config = dict(
    n_experts=48,
    moe_layers=[1, 2, 3, 4, 5, 6, 7, 8, 9, 10, 11, 12, 13, 14, 15, 16, 17, 18],
    router_score='softmax',
    balance_loss=0.00891,
    init_std_router=0.0253,
    batch_tokens=[65536, 131072, 262144],
    seq_len=1024,
)
Below are experts of layer 4 (counted from 0) of a mixture-of-experts language model. Rows are named router (the router's row for the expert), gate (a neuron's input weights, with its number), up (a neuron's input weights, with its number) and show model dimensions 0-191. Each number is 128 + 24 x the weight over its row's rms, rounded and kept within 0 to 255. Numbers have three digits each.
After each expert's rows: "mostly gets" lists some tokens that are sent to it at least half of the time. This comes from a sample of Wikipedia text that the model never trained on.

# expert 8
router:129153135138129161141138128101128115147105166125160168124168109107108113111095094152174127105097141103124152171123119084114103108153098108101099117108132141122161125148105108102152145128150092128091113148139113125107092109099118137137163141099112131162166149149165160124103166159150109152161110119170111125107153114118161152148168136105105114101122150107156150151135112099119113159129118093163122112134129152162151170146146107149118162105152158107165086133102114154169127100129136145120174109092111086115165099110152081111118102099108133149101112138122114155082160161106168115
gate0:107142129103153155194138116118155123138150110094172151134135104121112110120088137168157142097097105096130161147122127126119104111130081137137132133080149142197161137137111122067141152106134124132108111138134075128100101129088112125108151159127117129137166142131124126146102109157101095144119137114188109149096131146116156121112134171132106126098097129125157137142145108084093108165132111105112084133131136138106150141175131156120143138113117152109110124116126102158137104133088146118124111079120122091123118142115116137159153128024144110113119122155104118170139153124116115134
up0:161149152159116135111135097131080104092149127120115109109155120121134118141143134120145173120148133164157142147115171120124143081144129116110117142143152126091122110108135122179146099123122092132136135086135108131193145125142133138142080116150099130162117117110138117080178122095127127160137113132093086123131128097117127166181121122097131145106158135122115120116123157163153122173148121131158128160145111154126139054139141099178102102115144160140124134122135149126136097142136143123150138149138112124133123066124095135116055122135122171162115151131182117099082117081124159118
mostly gets: " that", " which", " who", " when", " but", " This"

# expert 1
router:140150134133134170148139126111130117154110157112162154104148098124089083122101110155155143094103140105115153148114137096099085097160087101095108105095152168127153124151089119094158165129155108152109109144156113126128103125081104146157142157090148160143164160153152150139101143128145101147139112119141121106100156126107141152135152144121099126108111152086159153148156111104096112165110109101145104115163146146171157139154160100150120145110146161106155093119110118142153104090132151149136139109117119098104171086100148107098108106106093126144114118152116097160095171156113140107
gate0:126151139118145136155142113126153170167085075125103135145151130118130149149156097150149138103092146107138128127150135125112112122118113105113127071079135144145145099164153156164110139096127130160106139168142144099100105131122132172107152132110088168122146128116122119150118147118096134113166110113173182116134158083164135105159126135124118136116100151091124137146164145080103110118134122117174132111128106142109179153154132154123125120114138147118137081149098071141128137104172110137111120106117123106122174120155129072136125075103129155140124129137128101123054163149108140103
up0:149126135154145111111135121127136089116136182162117124089135104124150182114081106120145110153121157116125091143099178114129130148147143130171130139139123163126148126133096100114131116109139143126110112141126163152119118123119130083137143114122166106150122128148140146128134175127101156111122124110113143120103088169145121177106152098111146121125109140150157151121111128152106110138159144119120127094126187107138110138176147088155131157106134106153119180122139175128131136115055172144140150098117155143089133112099116131138057146143106168123111077066073141132145111127133136107
mostly gets: " Sq", "°", " RAF", " Japanese", " Dutch", " Italian"

# expert 5
router:141159134139137166151128131099136123156108157094151155104145104106092108111102100152162143103098148107120147152098122105107102098166104112114111115100157153134170111157097108111148162121167106148109102138166113127109108120093101150151143148108132158149152153152150144116096148153142102161146107125154116100093170117111145160143148153120098109094108157105162146171155102097085102147115122095160110113152135137147155160158156101164117160093160155100168110128095128146156109117118162145109156108097110098114161114111136088109108113109110138152113121145097104160100155152107156098
gate0:123135085164145093130094143137108149123138139085112132142130096084140117156086131142125094108104113133103118152129085099132118126203098112130157148118119151141163130145119124095158126083194120123116131114148118131134121091128110146148096153109103124162107133141147105111107143110122098114109120112159100074087147140065135141156159106128099149122147108095166118105102141097134127135142121101124145103141115129156126139115159122117173141122151127091124112150159110136159126130157160126135099148091117092052159120149149113146115084124136110189103112135106145141103170115123126100
up0:154121160117141148158171107120120146125075136163151154094136122137099098108134114111154154136118134090104151141130168136136122115119112138077068096090145120081132108130110089110109174241099102152105089155115114119113114130128136105134159134118153155144155148132142146153130152162137141124146149126092147126140149108130126114115138151110137094120097161131107149138171121126107105149127126117149099166157152150140177135133140127164106134105113144150151110120091146135097094098118110185111127094140119149152135138095110104123149133106122136102132151152156103143113126146095169101
mostly gets: " for", " For", "for", " winning", " won", "For"

# expert 15
router:123153137120135162170152125104124113158091146094145175103152096115092105118094110147153134109094151099115148144099132103116093100167089113099101109099154162150158105151104108099139167122157112146100115130163110141096108104088125160156142154090148167145158161148156145115103148149138106153153112119161119096093148128121149161136155139120097124104108140096148153160146104113093111155118113102143119109155153146169152146155140089150117159106158155098148100128107128150143108096125156157130169103101107098096165100106144102102115098105110134144108121142108107150110165151116145110
gate0:128141134121139146145120144111173106138095143110146129144139100091134142124096092150146105127104148087105156128121143108092140115163098104114108139118133129140154094143129117169127120116138133131100096153139122137127130118131077156114184152102111111164142156128169115176108132101088105115156129121140142118118109116104157117152143115098127128070093135107101145140131152076092083141131121084147155085166180124113136131139126093136080145123179132082132106112102113148098156053117154139126156112108129124103135101111138105089104133112118098123096129169071097131119155132106144135
up0:096132116086149140132160162154126131110132120114108127152124112117176176136165129150110112145144121120140125123141131129107165141131102121137143162131121126158139096107143114195140119046133142133106156129143154170120148111165111174111105110106119088141154127099166096168141100098100103093130129119159150129140108109118154131137129114130141153094100088136103124119103153115127128139107150115117182142143152112103103140108099145111111120166177112118100154103129090141077161103112122116117113131105148123102093141155132142089094145148148110132091112107086109115129107089189125184
mostly gets: " f", " t", " bl", " fl", " gr", " ins"

# expert 33
router:124145122139132159138128118103118112161092120096136159106131124112101103117095095148153135115093158104115157146092141092099081111152084109117101113122151145133162116167095120105151147118155084130113102147158104139099115124103099149163148143099127150148142146156152161134088154137141082148133121121150109095105171120121150149154158140118112120091110149116145165149154099093106100161124109085161116102152147161163136159160139110158126168099147142104148104124111115154164100114122163129118150095105109122111133081092138106100112097088096131171115134156118099160106155150098158109
gate0:171136107172167138145131131125082111157109169117138110123126105095146091150114118120112144109087122135168121167145125100126094128107126140159171124108144142082106136199131130083118143142170139117136163104137115126128107142106119128119127126114151134125133148140132123168166123134143134134106138167109136149109154131119148150109130119131107086118158135082136133143098137158095114108143116125101134112135099109139149122086155153124112155143092143127118143107098126149106077119139110135146140149139153090160143141128075049078140133108091066114060085087111119157131125108124122120
up0:107136161104127102120120117128195141127148088144094137127130152133075107127156134144127168111129141132118111086134100153138112129129122122090118107119140138129128114109139122165154085160140102121104141081070200123098171118164125085137115131126155103124111105105119121078117145107085087171161130104136114101137116136121138162110117135139115101135135129125133140093144116118146155147104125131142184138133130149118125090137149128174151095128139088112157109074147119143140157138124128085126114111114107128131122054112181124104121114121072186126167096130142139145124124140123145109
mostly gets: " of", " von", " Of", " or", "featuring", "of"

# expert 36
router:132150143139143155160125114097126107150109150109149169101154092110103099117100101148156146085098150118112162161112120102118090097155101099099103124111162155141168122154096116103163154133167093154102110145146098123122108118089103144154139144094130146150164154147150153111099143140141103146146108110147098107098159127123158162137156146115100118094113143111152158144149095100096115157112118102151125112164133146155143148146138113152116164099160148093169109130110124140156114099132153140122159083095109097124155102108140095099107088110114147147125118153114098158107178173112155097
gate0:115161124120105149122121102102092129130115119168098135124121126106128111142120091146195149123114112104103120147134129116112138095151093079104116121110094199178144136118112145123161135148126128150098103119140156088150118142110108150143120158098142117157134151128197134139098143142117134125112117122153085118090158160126145142171124107131080139105098142098162124155132136082140128163110076120131102134115122134147162113160117106143125170105139161091158120162116124148130098110122121120140104108086111092092143107133146074127151123123081141144159149130150117145093164113113152069
up0:096167119135094159120114098103076114111126095178105127133106169131152142126141124133150117107137112139131082133133117142117162128114120085166140125122097133161117128104105165152142121126103123141096122126123150076139143111109135172129115126120134103136119127141168157131123125136141137087104091134122071137126126163119105120177124088163134159100143107125143121130110136104166148132075117155079121148126125126111117085139114108126179136123133152113159142172107192116120135133092079120145080137127140131077098165158144125120116159146105130162138140126178152122102147056139103110
mostly gets: " US", " USA", "CA", " UN", "BC", "AN"

# expert 2
router:132156131130142163164133138091112123149100144102155163095151090106088106124105104150170150099101147110117148157106134109100089098158098107100117114108151160133153114149103117108158159135158103154097098134149104126110104111090123136143151152099120161151156149136150152125095142148147099147154117120154101103102150125112167156141159141123105116096104158095151170159155108091085100151118113114148119107165140142175150152152134103145114159107145139104167120117100132145157100092115155150118174095102094108113158106112128101111107092110113128152110116150117104162108164162105151112
gate0:118176104149098166144121068135151142100102140139081165132108138073120113106145090097170134151081133118132150156092078130135127129143092087110153092128104121106108120142127154122176151106117137096085099117115080175102121104112140124158121173085108183162144134137155127128093132134161082141119162135165139107141155147093130180108148129125078147141098108119132146125119137088147139132137108129133092127113131137107130150134137105107146125143114135091126139138123145144144111130082106117149123149081116136094111132117124103145160122096080137135146112135132138160124117137111142087
up0:145073167156143101143149170117186112125124107117190097098168088160110105172140157116123122136168148132130129104133176116111125117104129145146084166099177127155125108155102105140088123154141108124147146136152149102121129112110106092099110124153123083121106141132133136154127132126165133117138092116075117116114129109120139081148138142122162102126139133120118127129119150178127107133088102124157172105136118142144134115126133170139159160116138103137173085174138136090138122138126126130125102109163148110124149084133100149084102133151154176129170135118107094122148146116116137165
mostly gets: " Ar", " Bur", " Sam", " \\", "ug", " Mad"

# expert 10
router:149147118152129142154119134107136116158084152115150152114162082112101098114109086166170154104097142117122146144116133091106109096149106107119112108100158135141154118153097106099133159143165110150114109130161120143106121117091093140136144149111140166156169169145137162142095138141138101147147117122138118100105146133109153143138140144121111100109093144088136153158146104088083101161116113091149116099153137139163164156131141101135123146111157147104162107137127119176171095092123155153119184087098106114121167096098137094106118107093113138132102143146108098160102158147108162119
gate2:128115139150116159107121107092121096159119132113116128105160091102148127106136104162155125126121210165147157129131166117104108081124089056147133124106143140086119137158131102111126154108153128126116096113136124140115116126129148106140170123108124160189145124186130161127091131092124092137099153098133141105110121147143157161140133120126130120102148107139115122103116059114103072184095094135138100088107126126140116133162142078140123174132122144141114107162139130150140121113165146136119176128135124121112149123116116113136121074120142105129093109147123080146109133150118133110
up2:096114198108128142128102139130157126153112175147169169111154126136119108152134090132104097106111187138132130113093132114131124127128099110148159135111151129111097123118138101153123149144087121175130139111120122156093128182127137102105112121112133119132096168107120090131125127110101114135109116147137055109120120141151115155128128125125123036142153152121132126144112121086044135138118129097152151071143135152133139128120121115115129161152124146147125086098131087156133120140090135161169124138145130122153147122081111092139155141080148139114099131118138110142125164132111158121
mostly gets: "oun", "eng", "ima", "ō", "ang", "ix"

# expert 7
router:140140117156127146142142126102128124138108149101143168112161087092095108106092095157159161115109163097134154137104130111102098113170103108107108120101161148139152124163112113099143153112151098156101111133156122128102091087100093132141144174102115149135154159160153159126100141126117105169142124103154109087122165117113151147153161143102105128114106154096148157155151084100109118144130107107164105107143140165154147154165139109153104167113158141098160099129121116159166098108134161134121145101076111105120157100122142099098107108103101134141125134143109095169127140148094151098
gate2:090114121123130166172142142089162084145149189106120121110116135139111114132128148101152202119118130136178093109114167125128095124146134153159155136136154165135183150179138104130153109173127162131149100130130127108104136050126121124145140179126128121102114162113122109117131137114119118137096108107091094134117127204145133137109129150084175130107119122116116142105115130124109104133124115100195108150100110144164129113118115108113121151157140158145156080145137115120106166143119145107133134119107112136113140099111125149149093147078124132125134120119143126111119138129137153176
up2:121135152121101117146119084145117103128135085161128124128123101156118119122124121084118068110149125148083129127141095133129113118103109099126096133130106106123119117097096132121135175091136115128151144117145135133142144191122169122112129088152127123159169116148128140180138133150139156125139160140142177103131119086120125123141106121222081116166191139130139126161117125114084131114132146134095164088141159087106129126142132138114161149108071119130104140113108159122156102098088111152145154130142132102127143110138138089100120116171110152126089087111078126123113116140115125134
mostly gets: "See", "Early", "Reception", " Genres", " ==", " Background"

# expert 32
router:144139136124153164169141147100136126174110127099150163088147075098103104123110101153170140104110138109130149162122149094092103121140106087112110115097148143138137091148101123110136148129145119139079105141132115123110088143112117142174152148089129151154138147162162141118094133127144119147160105114126116071103125111132145163141146140112124108102099161119157165167167113093096111158125115104137124093165143122147135162153151093156114136124164164092136101133101113142143101111146157175145151092118122107115166099101112097105102112112115136162111150137095071135116154149124160114
gate0:158144153131109153111142112130129133179102125129182144142129071100116128172104148144163137151070137147131105186148159073126109111162089087110105150165141189114133139142105106138098126103121100132132128127132126118137105114127117181121113139139157143146147149142157131190117153137113117138098114163186118142139146106149135126165128160139151147151132094160152155165119132160141121145111149107131133119147084144151104131117113099103158137111110168122142107127097160140134104091078163121113139140106096090085122106124133127142111116103145088120099100165117143154126132111137133096
up0:096134131153114092133092113118111109111152138072128121125141130114108107100136107111089141083147110098114162132117066149157124088115121163142145093082132096162130126123128129108175143182151117153141102122159118098118118124091138111146169139119094112142134122131115141107097133169165116125188111085112095132089141164135143119099149130105077099116137129049122095117168117079115093143150083124146107141124133147127165149122151134141153147118160106104144155123146114117142122138177118110135118106124101127144151126127164103114164115126087134166153120114132124127111142134083146112
mostly gets: " film", " album", " band", " song", " series", " book"

# expert 9
router:139149135127141165179132119116134113135106151087150147092124099104079101125099099144145135095106133119119151136096115100115090110142100137104125092081172173141150105168107124113134147122136120156090103131167113130119109106100096141165132157074112143141144159143161157137093130142130092137159108106146107120108156122133138144147133161108104106109093144106186133150151104106103105162135111102151089124133134141166141137142144092133135142133127155106135099123124136178152106106129156182129146101099102105113166111103129104115128092093114150161105122139080099140094158153098169107
gate0:107153128148113121134135098131157140124128111152096123148106112117107149091121067156113211111086133131128153087141106132120083100124089140139154063123127126155139142123089076112156084162148141104141112120171159104121136090114151110155119115116137089148144148128146162153116169177078118151121128134148077151118188120140124129135105163170112109118073143133185106105127101123119152159145143109129116155125142140118156104147094099167146117148116132147116130144160129135124109115122119145101137117108102133130155124138143115102129115118063137154108102106141122102136126110124131131
up0:126134136135125109123145086114165159111129099146097094154101134135084132109119041151094135110083131120139143088155099156127068126140105144139163065139148115149115153122077108113139102176142130099136104140185138099128146075109128128136112106103155120121144155119149160167122171138087131132124153136131083144140163130135126139138123121172121130134099114147158090101109140126134144165143157127113123153122135155120105117146094088181130113144094158164109118150134145115113143127124172153088138144098120145165123125144129124101143117131084126151099115098139117123127117122115090161
mostly gets: " north", " south", " east", " west", " km", " village"

# expert 19
router:131150120157126141160137134098119134145105154106154141096150093087104102118098093146164146099088150103120161155106137085110094098150087105114092124109161166134174117150094116098139156115172093135119116144151105127115088123096116140151136145110121153174143150152145136133102151145139103151143121112142108099079169115126152140149165135094095117105114141104152148153159105095101106153116110114159106094153134141160152158150153110173126159098145165101145104134110128144155109089134152152132152102095105117119159101085130111128112111118121136145113127158112106159089167148102165112
gate2:063086091110152137135083181136135139135134175163143136145133154163140113161081129130144143132134160146128129052130138181090110125108132132149091130153102160147130119136166132121121148178138145119124126133138120147099167164107163143076106120146132147109138143134083122146143145139161150166109112160139125156123103145132114139112120120163121096100163124125129129109098114151119142139120156125133147122139121127148050155114079127124124140150126151104118131115141149138127124154183121114188142137154124123150191139145138120131166139134121115114119135132100115180160109137132091095
up2:041112116153126140150102092134137130135137170133171119154117176141151083149086116114148140131107164129098135051146099183079111087123105153114083140160096170110130141121152107126105142161160123109128143118127138157098175141107172121104123109164101150117136136126092137141157143137139154171108132181127120129139130121141124129109115114144120122119160130096131130105116130142115123133132173130132145101128137136157108156120102117138128147158109173107098122099137158129154119142155123101165127132104132134130176127137152132138167160133111146095128138122090118168149122147145107070
mostly gets: "),", "\",", ",", "',", ",\"", "\")"

# expert 31
router:144148125148149142152128131110125124145091153104157149106172080107109108114091099162161145095096132103111168153123141092103090093158105110094094119103160138135171119139091122101148165122150126143097110139166110124114098139102115139143144148103119145154152148168134139136096147146130112156141126104142125119086152122117155153151158145116099111102110161092137153148155101100101095150110114109152108109153139135167159158159130104156122148087154145089172117125092130151148100077125156149119163108103108096112162114111122084105117104105117140160119130143123101173115158147096156101
gate0:100126131113131123153138148135138124126099151128128143119154109113122120134091126175169122141112115119136152173122105122140111142117088082099107162140142101130120106144151143125157152123166112201111132069116111146129157138115108168118108129104176134127149113123146139122109189127167114127110128146154146133124137135117143156110099192100101128105141175100142143147136158117119119149135086129164121133164131141107116112137157141132105087142163146124140102118158067161141128119111162152185125102123131145120131117146180089115054112117114117159140126178135126159099163150141163146
up0:116093099118158119086118139174130105070110082116132147159138126116153129109111146145131148143105118124106172132192107115152115135097133149135143174135100119121108130115149155134117171127130121081079121138141131165141116132121139118115108097136145130144095095173136105128132138147110143129075158167127161162147144102117129099079153112123160142110149105088095134130159148141139117140166086119158171147099118136106109104121130132116185102114169096145162119071131128126134138188161115134167140138156147164113109152160107124157105122149125114108173152141129146136128101107103143111
mostly gets: ").", ".\"", "\".", "!", "?", "\""

# expert 29
router:124156139128140158163142133104127110134093142095147153091156083114105096131107109159164144090097135108125159151109146090099091106159096098101112108096152146137154114144092113096159159119158104153108112137166119121114101120079113153149146148105130155143159160156167155130098134159132112151145126119164115096106155121124165152143148140117109116097103151098144163159149106104097102154128116107141111105146150145166157145151152100154130155097146142111161105121105117144159104094129162156120161106095100096113159108105131088111121102106110129155120132161101102162110165158098153106
gate0:095144129110122177195112123092138090122102148108131160117175094124132136138141118143161137123130153090133169147129114111133103131153115121121134080095161134106132083109117140096148166084178121094090142105134132122128125160111117144144160144117133138151127196153137134113107147116105113122143162128156134066120138140109175132117142188099104152133120154134150140134115125098103121157122150101113076091116159142184137111137102104149115130120137133119140144145106117135150094159108137148144102120137131121143102138106099102093055129116134147125136148112100072112087128148117130104
up0:097120104100144140163097154112123129116125132109114144137181131144151153143174143149139108124152153080132146132157127126140114136123130138127149064109128110082110050087133155103151162103158145092066159131129174121152147143129138158117130122135119133129115171145121136115134126116100133105144165133144155080141109141101154127104121185118132148137116146154129113120118132124117126143140158103096097097098172120181140098127075120146117117126134111131135159145104084109141108156134133131163102123151163139128079154122097121093078160137149141102127182102104093090127119127140111119
mostly gets: " football", " design", " We", " designed", " construction", " engineering"

# expert 26
router:128160131144143164158158133100139129146101150086154162105154086119108102132096104154152148099090141110120147154107140098105095105155097098099095103113154139127159105145099113099149168119155103156115123142158112142105103127094122153154151152094139152145161152150157141134094158155160107157165113123139120105108150129113161156140159138122098110114112151088159155149158103102093107155125110093154101106146141141152166141161159105150118147104154142101157110126096125149148107091140167148136170092095105102116146095107142103105104107100110146158116131157115108152109159151107161112
gate2:148158142124154158182160123089130100128149110086127163120120093116098111098121121146144130104129145137149144137113112114095087147188126110111114107125140143126094104119078139127140171118139137137144140121177133141090088151121079142134207160112137118104154145125138134090080147135154132120120096124135111121117160137136162124112135148096170134109133160077150165138130115119096115179127135106152087145143112170147137130149118130149132165123142134125135105130108150129133103096153138138150117123102121102161140090139142115160096078077145142125117156124152119162115202130132152117
up2:167134129118154128145156144119127111111172090087112134121103081131110129098126152140126115120126134163172129125156122132113117162163154130136121134151107113109073113080106137139126145113121149121173170131182157146115108157160100132119204116159146091093122110123109111088118129128155154107127114153111133151155129133124145108072128124126194131139143141095122131121115121141122142142152163120124101156129105148111148088136103163132140144154132119137126129124094155100121142134180121145149073123128148115182111123145150155187106101104169136096127168103160150131157174114141149150
mostly gets: " Arena", " Center", " Field", " Stadium", "ville", "ington"

# expert 44
router:143154135133137165152143117110121123138100138090151154113151094103109096122089107145163141104097146104128157159119148099094101105158117116119107119102147158142161119159086115115151155140169119149119101137166121128108101108090104139144147164090129159156151156147166147116111143147125112152154110111159123100108144122121171162144147142128112105097125157098163162156160118099097110161112106096153110102156137156165157150155136104153122165103167143104165106114101124145150106092134147156117165084102105109111160101102130089109109094103116123146126122152105099164102157166104152101
gate0:162158144131143121145146162134143114130132145073160114136152107111146135152118138126162127116109181149128126116155107140140116132147084114112145129101136127143161143114126124134131084112168134104053150184153142135115109120192133133129115119123173131110111124187119093154127126132092114129112122112102155141123120146147128101089125117103145105092155124096135155137159134161149097166057092117145135157128102211127144171160145113105118101122175128109120143142173143130131126129184119128168114142124098110140128125119079088133108131110128111128164159149131115140163123141138130127
up0:155106126130102089115108146123163144104151097113114106129139137113145118117091128150108109123137141153085183086120125121127138159112111122120143117129158114089158152127121068130176153137167109141076137179090161114133153135188139127127132122126086136099109118149107155127133120112094130125113171135122111137137125132141130161119084106129138167124158099153134119123148139148144097170117146106125144081114147171126133143122121061083149139124185094130134102111089125113111118135175130088122135104131148110143121112157129126151176120157124104124170180118117082118157112113107119085
mostly gets: " 17", " 18", " 16", " 19", " 25", " 15"

# expert 18
router:143154149137148160155149128100130113144110161113147158102136090113097108117112095148150127081108150090118152153097133106121099102146089109102094112103144153142166104150099117099150154121163101153117107118153126130116105121095119145148142159099144175151159154155165151123089149146131110157155113113141126104103149114124142160149148139108092121099106160097163161147133107108097099163118112094158121114163144157166149156145153111150114151101139173093159093132098135157153099110122144149130166093101102105126167096109127087108125102105104138161110127143108099154091158143104156103
gate0:125141114154095108136124111088152119095166106137167118112104142126149164153148140120106109122097111107120158123084137132144108119149090109137147083104132124115148135129103144131130104122114154142096133107138150083154124161149130145118152140118145205101107121142105175166101142162096117134144125093110155116084133087095141103110089137091103115128105118126147116130132140089096117153157153103097147142122089113158147107145188125117144114139120127142165168169155148136126141122128132134165155118104131135084129120117100103126139102135096117183113187135108110113049137146132117087
up0:103174093119121142144144127153136166129102094136091123162144122125117085062126122138122127144141156148158085139135093118086111123120136144110111158170117143142099119122143142128120146120122105095166127115110141126126171101123110098153123161112071073150140126111125139097154136182157125184094143086123166186179139118120147133111160136160142109059142135128112117126145121128129138120145091175124126128118135119115121154158127108151143140135137153144123106131098145108122127136117143142112120137159159138187069121139080139083125141125125156086132172153127144150152151133141114144
mostly gets: " Win", " get", " gave", " those", " sh", " hold"

# expert 25
router:133144138146118150156126139107140100171093131111146179108150099114084109105088091160188150099112142113118172157120150107123098099164110114117086111101151165143152107161115127108144145125158100135125128142146126144103107104098094171139152148106134162174139151144147143116110148133144092141142112124151110102109148121117155165142154140102106102105116173096154156154135102103079118143114110106143107114156147149156159144157143114162122157100141146094166117144095107136154124104143152148115174094090100104105151105099119102110123103102117124170105111143108114156106153138104161107
gate0:170144160122137149132144133134153104203094147141123123114189144115130137175137139100196133112132172123137102157070120126107135112130126129121118123130136138138154141136121155186119148108122101124123125117133121148134136132130105166145171118128159126114145109176130126121133159148173152089127118074082156149117115100123118113138122160101133124107171144143134135129134125097098084142123081119158117124193141154151125129155164151178117096129131162116092107146161140118129088117138115129161134112119114096094134123128117146116125120076142111161129086138123100141140106139060112144
up0:124140097121129119156123187108116154035163162097122129139120093155133134081105120141111104138124078137142145097154137117160116163142133136129124152093149099119105110120153098105155129145143154170127116096136132123141107129146113096119068154118097131132120142102145112130096112126086109143136132148173073096126138139132157139124134115135116123133091110106140120124132162143173174118185162111122125127070093110134136128102125121073154169163127134135144147108096116137117126096109141123114126125130172155181111100105127110149121125164106137122119163148121147139126166119168160108
mostly gets: " two", " some", " three", " many", " several", " four"

# expert 47
router:132150134151143164176125130097141103156108147107141155098166102084111107123121102148148117104092140125108160150105151102103089110134111107115109100087152154136144098154120101120162150119164096162115126149124088133125078125117094150154135182103120165161153157166162146118095131144137107154138117114144119088099158135141144149144143145095112112077093150122147159143166122100113109133123108106155116111180118162171146176149146103144116148108123156102138091136120103161142105101121163139122129106105101110099139115109140082112127097097104141147117150141107112156108159140117161098
gate2:126124119136140163132125140104086108164135161158149159137170112121117135094094122119150127122114162126132102103092157123108142118123106107113105091096119162106121117177124130162161088111099134179111164157105138148118099130146114158166154116139119140167128131151122100151107124149073165118138129144116197057112160083156136139127082078141138121151130161120138107149167131127126103099128097094131124120181143128087129138104184146126132118149127130118143117129114174139100141127125139119126085093160100091124161145097156123123144107117142145095142154102101135134152124131161122107
up2:102153130119097123149131107130146149091112095083100098098077151112152116144143140124102132125153088121141144145158083121131108103150144116158140157146109101147140168055115130077123164147139131084142101141143097108110148104103154127098115145139141112102131130123130151114149148119157110130098126130154062153134122162104119104133164186088144139142099117123126146097135140131132150160143136174087126140090130164174143127153101124133139149094140112146124123124126066098155110151103109139152159119105148140140100145154094129137144146109140084166110103184149110115104147109115131151
mostly gets: " round", "See", "|---|---|---|", "|---|---|---|---|---|---|", "Career", "|---|---|---|---|---|"

# expert 37
router:131155133125146142170138126111129094149089153098155160105152103099112108121092104152145140108098138093112159168118143101103102093155090105095110117091158151132157116142107119093150159128153100152112111151162108141107096120096104146155143156115125139151151165160146138135100142153130109148158113121151118091110148121106164156142147136106105113104115152094152162166154097105104101145118120088151111110158137140164147152157158094145116162101141147106159103122108131157152101106116166148123161092088113102116162101109130103097110102103114142143127127163102109161097158172093161117
gate2:099135099139098149144128124131139137145139154114165144135168109135122139134111113124166130109130131125137184154098091127123104116157096129131095087130155162141125120150099133131142119101135105158094128118156102124070127090102137121135118166103102145161110150114161143089130155128137079150164106140147102127084159113124176134099127148102130097135111132091136141148143097090081130140121121126098054112130107154129131116148134093132136108145138135114135139161155128182128111102111158133190204095110116113125143145138136108104168117117109133157112120158114080132064147124104146127
up2:087144096097100114127112134170153132144142150109139096181137151150151161128118157091126100129144096144120153134136118175113120129110101144133129119152125121108079148115128159131145108099097107139107156135109126141107153096138164135114110147143111100157090128096134110069157145134132101101172150161126117116126136157123157106089104112122165121166138125124103123144124099096118142112149155142090049130119079121106100101128113125102109096167110109150108152138152136138107122145076138103176150112127167135118123174162144160134171145144149118108133130147114103091067096123151110140
mostly gets: " Angeles", " Website", " care", " Cour", " rights", " cust"

# expert 6
router:130155144127134162160147123110128121148095156105153149103151089093123094113103095136150135094109139109116147152121152100098098101168088113112110133097155141132159112161086136110143141136162099146096105141157112116122105097092105158148136169100135161145158168152144147128098142150162109159143098123151121096087151128124159153144145144118096111110103154095161157161155089095084096149109117100147107107150141147149144154159140106147119153103162151103163109114125119148137109103138148150114171110103099102115153094101146109114113106093090141142127134162107102160093155158108161108
gate0:151155160127108154175147101078124108117143147078140133123152148102114099110129130165150126109104110115122141137126105147137138136147096145079137130092122125124188138148123149121118132142178113141085124137157160121161124099095113128157127132101086181138108135130157187125143127180132106111132070148192141099101162140117153166153172131112141100133102146097122133139158124077150101155086081110162113117092115153124144124153126114151144140120173121150165124129091091103122122144086155123118131116110142140102119144089128148141129134141102142142155140169106144136095125125119138135
up0:156145141112151145178099167124137122101194111085122099098188175099100151095137152141137132123112125157160127110136095132173173111120116136116155143078154099120175164141155147102139085145160123098093108134162203143175167088126126147130091126123107140121125135142134144114145105151152114118119118097137124141107158152146124200112116136114167115154098114105109140097115106120165135121113117136137151126118124140109145127146089156112166145146160100146137180098100089109114167154139135130126131121134153129126114137129108133120162136117111150146160146133124121115126135119158117129
mostly gets: " re", " Le", " de", " c", " De", " st"

# expert 41
router:120136118131137148163131140107126126153087153105147150101152082113092100114109084165158135109098146113133146150116148092114116106143112118114124121109180155132143103149127109102169157116166094161110115144152112119132103120100112164183130142110129137139162149145148144112094129153151109166173125113145097112102148098132158139138147158099112116098113160115155162156149103097113099157116111091150114098149141137162144190157116079156105150068161174115138099121105122150163098109135157142132140111085128106117144104112134125108114106099101144159112156141103116156103153161111147119
gate0:106133111132150159139104147155128157194074106126119114138120076072154088141128153134143106117117150128128100128096132126133136114118125132117127125146102159157089155120154140089162123145112139128172120187135143127159124125105133143166098122136120124169131151135138123151075127146081084125101118124096095122130145106123096115122121087164133112103145135148110131120121143102149097153140110146145131120130136152152155173142108116141129133064142219133125108102117177102113130129146148115154179067155123091150129129135153156130144144139111118112111158103121151129131144173138104138
up0:125124126111152156129123157117098151209109156115109117145102093114166151154145149137154105121118120140142095136116121137106132151133136099121108140126093152140108126115168127096154143122145123110139125168096129160151122146148149109173079115160126130160104134110135116141115136205091119140055095130134136143132128118167103134129101113173140092078140107146108139115149142104142101179144139118143127112133139114166115147141102140081141138067129171148092112122131146103118152130151086086138135130143111089166120129136116156155140166155104087122111161120144134106168118143142093141
mostly gets: " work", " role", " served", " played", " play", " used"